Below are experts of layer 3 (counted from 0) of a mixture-of-experts language model. Rows are named router (the router's row for the expert) and show model dimensions 128-159. Each number is 128 + 32 x the weight over its row's rms, rounded and kept within 0 to 255. Numbers have three digits each.
After each expert's rows: "comes before" lists some tokens at least twice as common just after its tokens as in all text; "gets" lists some tokens that make up at least twice as much of what it gets as of all text. This comes from a sample of Wikipedia text that the model never trained on. Tokens count by the router's weight.

# expert 105
router:095136109157127102146151101165064139170132107095132138125093162085162132091093100097140123082109
comes before: " |", "\n", ")", " The", "00", ";"
gets: ".", " A", " 3", "5", "4", "3"

# expert 35
router:138139128198145144178148102151153129120099130116125138121147140106175149115138128130130147052169
comes before: " ", " was", " is", " he", " had", " first"
gets: " the", " that", " The", " he", " which", " it"

# expert 73
router:148140125184220128102160105157066146146153118073138156105126135074189102152084120104182122097107
comes before: " the", "ten", " a", "ct", "te", "ted"
gets: " at", "tra", " over", "bu", " under", " do"

# expert 78
router:146103119198126115146099156142100094162160127152107153091161139061155135073081128086168099085073
comes before: " the", " a", "-", "in", "out", "ment"
gets: " with", ":", " include", "na", " including", "im"

# expert 58
router:119074051143108145121164130162139122190106080113146125092103131114122173135088147071142076130106
comes before: "-", "|", "\n", "==", "The", "==="
gets: "\n", "==", "===", "===="

# expert 143
router:090135124163128166148181125146065142158134105103142105141099176102112152136114091098120115089162
comes before: "mp", " |", "le", "ch", "e", " York"
gets: "te", " ", " pro", "pe", " Te", " New"

# expert 66
router:138156133123156167222147137172067181141119104082104137118175152106167132103123077086118164116152
comes before: "s", " re", " a", " other", " his", " f"
gets: " and", "'", "ant", "/", " &", ","

# expert 47
router:143101099192098131169104121171152138146116107147125116102114162078170134155157109143139098106134
comes before: " ", "\n", " 1", " 2", " 3", " 4"
gets: " |", "|", "---|---|---|---|", "|---|---|"

# expert 98
router:147147120146158101085107129171136184145150101112132095067144130096085143105172150162145091130152
comes before: " of", " ", "er", "ly", " States", " time"
gets: " first", " other", " new", " season", " second", " two"

# expert 116
router:150124103185109166164120096135105120112147125087150121166114182132154138139132071095133112081168
comes before: "\n", " ", " 0", " 1", " 2", " 3"
gets: " |", ";", "---|---|---|---|", ");"

# expert 139
router:065161083145126082135144156140113150150155073104156106122128153140134176079068084123169122194138
comes before: " and", " the", " 19", " which", " but", " he"
gets: ",", "),", ";", "—", " Location", ");"

# expert 19
router:132150110157129142136150136145023151154116122107144156100087182110126144111094080130124111139116
comes before: "\n", " |", " (", " is", " and", " Order"
gets: ")", "\"", "),", "}", ").", "]"

# expert 40
router:106140094164128112112105102136110074212158115097147152140093164136110128164114141097163148123120
comes before: "20", " the", "born", "S", " 19", "C"
gets: " (", " in", " (19", " (1", " place", "("

# expert 99
router:134135139150108126120102062158139107151128077170116164127117170131179109148082111133112110110167
comes before: "s", "ed", " of", ",", "ment", "pt"
gets: "y", "ce", "ver", "ke", "ttle", "day"

# expert 54
router:150109134180087130171139153167145172153112114102143139149131108087156103119152189115139069090132
comes before: "s", "ly", "ing", "er", "al", "m"
gets: "ate", "ive", "ight", "in", "round", "if"

# expert 159
router:111130083203118136106148135159129137127117124137116147122109214107092185148107099105131100128207
comes before: "-", "|", "\n", "The", "S", "B"
gets: "\n", " \"", "[", "“", " (", "—"

# expert 157
router:197154139137181090140165170173144137138119113103174119153099124082161094117076128126169138148134
comes before: " |", " medal", " to", ";", " in", " for"
gets: "up", " up", "ip", "ze", " 0", "ie"

# expert 141
router:130154102160157117156129105163136084183127117105115124081113123069147074143156190124159084160119
comes before: " of", "s", "r", "age", "'", " in"
gets: "age", "man", "ong", " Man", "aged", " office"

# expert 144
router:130124061128144149147130112169165126154113084123129116105136191110138131130076091101145148086139
comes before: " the", " 19", " a", " 18", "st", "c"
gets: " in", "cu", " In", " out", " the", " at"

# expert 97
router:170138100120107112160158119125137158131156132108142124126156143076149110150109152102157148074185
comes before: " a", " ", " been", " not", "ed", " the"
gets: " was", " is", " has", " had", " be", " are"

# expert 52
router:119193150127132147167156107208123098133095115138154104092088147131144126090082063098107120141136
comes before: "\n", " The", " was", " In", " is", " It"
gets: ".", " The", "re", " It", " but", " He"

# expert 85
router:157098101150144154105143105181070171133118117118122105120137143110091128119086066088139127117168
comes before: "s", "now", "y", "h", "ov", "u"
gets: "k", "'", "ke", "ka", "king", "ko"

# expert 12
router:150113058123131120153127147133176169149113133149094120095137182129112129114139067110110093130137
comes before: " the", " be", " to", " re", "ue", " a"
gets: " to", "able", "que", "red", "ven", "qui"

# expert 91
router:140108080176143128129149115152058145168113109103147162111081162071166111113073077120110069140114
comes before: "\n", " |", "-", " (", " is", " Order"
gets: ")", "%", "),", "}", "\n", "\""

# expert 7
router:102131076197132097181109130176112137139106126119141139172044194116135188108080151114091108157105
comes before: " the", ":", " a", "and", "al", "ow"
gets: " by", " h", "tt", "rm", " D", " H"

# expert 121
router:126158091186166167136104189150061140124150118128158136087108100071106162108150165105170170096149
comes before: ":", "==", " 1", " C", " 2", " An"
gets: ":", "\n", "ation", " information", "ing", "ity"

# expert 60
router:085159083134134154108148112158105133157138115120166169111139156071090114146126165110110077146159
comes before: " |", "if", "ly", " of", "ence", "ent"
gets: "ent", "ence", "%", " ", "equ", "cent"

# expert 94
router:145154127167123158113109097201089136108123124140198118098084176110173090082111130053181102066131
comes before: "\n", " The", " In", " He", "-", " It"
gets: ".", "\n", ").", "°", "==", " =="

# expert 112
router:109146108168145142159123093161141192122165093096148143123129172096163182154078127117210123130154
comes before: " of", ",", ".", " in", " and", " /"
gets: "ation", "ated", "ations", "ction", "ative", "ology"

# expert 41
router:153125112157107124128118161181129133121166125088109114154139147090124143123142137083115137042128
comes before: "A", "I", " |", ")", "N", "C"
gets: "N", "T", "P", "R", "L", "B"

# expert 102
router:110114109255069142143143168195078196142150143161183163181134148117153142084070037101194153131136
comes before: " |", "′", "°", ")", "ct", "n"
gets: "ru", "″", "va", "bor", "á", "ba"

# expert 11
router:134121081134142100148175130161096116166149064102134208108113149091106157104126117097170144091113
comes before: "s", "ty", "tion", "le", "ed", "n"
gets: "duc", "or", "vi", "per", "fe", "mo"

# expert 69
router:167107081120109130138154104144106102206123066145179129142165132124109146115121127117116150091153
comes before: " |", ".", ";", "–", "%", ","
gets: " 1", " 0", " 2", " 3", " 4", " 5"

# expert 17
router:124114109155141085151163132177138114158097085148167134104102151090158139141117133146139137142098
comes before: " ", " 19", " \"", " P", " The", " S"
gets: "|", "-", " |", "=", " Total", "|---|---|"

# expert 137
router:113103107150157147114143144167143148142119128101113129126100157129091191163172106129161167153138
comes before: " of", "s", "20", "al", "ary", ":"
gets: " (", "ment", "ter", "ation", "tion", "ition"

# expert 8
router:096108079151099126223166159159106146151131115136195110129145120147146115109130097119158113088130
comes before: " |", ")", "%", ".", ",", "°"
gets: "1", "2", "5", "00", "4", "3"

# expert 59
router:146115116155119111166136132163059110146072130107129126067104155110138101103111148106128105068099
comes before: " The", "\n", " \"", "00", " A", "30"
gets: ":", "al", ".", " the", " include", ";"

# expert 124
router:074136112173094116151139113166078124157147099115148153130118157096159158084083122110133135085135
comes before: " |", ".", ")", ",", "°", "–"
gets: "20", " 19", "50", "2", "32", "40"

# expert 62
router:115130091205122130146142126131180161150099120156111169125163147159127113095133121132173107120145
comes before: "s", " of", "ic", "ed", ":", "tri"
gets: "us", "ment", "ive", "ual", "em", "ph"

# expert 67
router:128144090124101107155121144144106145103172088085162169124152178123169138016108048111108137064182
comes before: " the", " a", " well", " his", " an", " he"
gets: " for", " as", " in", " on", " after", " during"

# expert 28
router:112119097155150087118143116166088116157174101148111172133095123109109133105127116131117131104149
comes before: "s", "en", "ed", "ion", "ing", "my"
gets: "all", "art", "ack", "amp", " ch", "ade"

# expert 109
router:102167141157089121143122130137121125147166150150108118133157136079102150159108096122197130108173
comes before: " ", " be", " a", " not", " re", " been"
gets: " is", " be", " was", "hi", " are", "ho"

# expert 118
router:143098110134146137223109117159096116130103029142097094115101198088173171119135115109158110152132
comes before: " ", "\n", " 1", " 0", " 2", " 3"
gets: " |", ";", ");"

# expert 130
router:164129119110156161127140181144148161202131125103102100099099153139162203092122126086154143098100
comes before: "\n", " (", "S", "C", "See", "P"
gets: "==", "\"", "===", " =", " ==", "===="

# expert 25
router:153150117142124130199141093157126171153151104113110114116181204128092132093119124096161116114146
comes before: " and", " the", " ", " a", " which", " but"
gets: " and", ",", ";", " but", " or", "),"

# expert 22
router:201100045135124117155146164145126184164124120130089205086116143089138138150127091147127128100170
comes before: " the", " ", " be", " a", " re", " f"
gets: " to", " the", " a", " into", " from", " through"

# expert 131
router:127121116136152112128063111174075120130160115112137149085142152070131154093113095084156116077144
comes before: " as", " |", "-", "%", "ly", " to"
gets: "ide", " The", " such", " ", "8", "1"

# expert 83
router:123153114145135175169113066155115118205144105087202168140142184180169164150135139120135114106128
comes before: " by", " to", " in", " the", " with", " on"
gets: "ed", "ch", "ing", "ated", "ized", "d"

# expert 114
router:169170080113128162134084186163105181117140087161119152137115125109108158097109145123124097136119
comes before: " ", "ly", " re", " in", " life", "mp"
gets: "ly", " –", "ally", " —", "ular", " new"

# expert 32
router:093065090165139099168131156161149140201123072135168130089084137132126098127148136084155110109093
comes before: " by", " to", " in", " on", " the", " with"
gets: "ed", "born", "d", "ing", " Born", " made"

# expert 134
router:141104133120148101137162124134139152163119085118153121094105145086115200113138127060153161092121
comes before: " |", ",", ".", "–", "th", ";"
gets: " 19", " 1", " 2", " 18", " 3", " 4"

# expert 4
router:163125124168166084167125127151144169158122117114132157085127126067123200143176128126127108090140
comes before: " ", " first", " f", " re", " p", " new"
gets: " the", " a", " an", " his", " their", " its"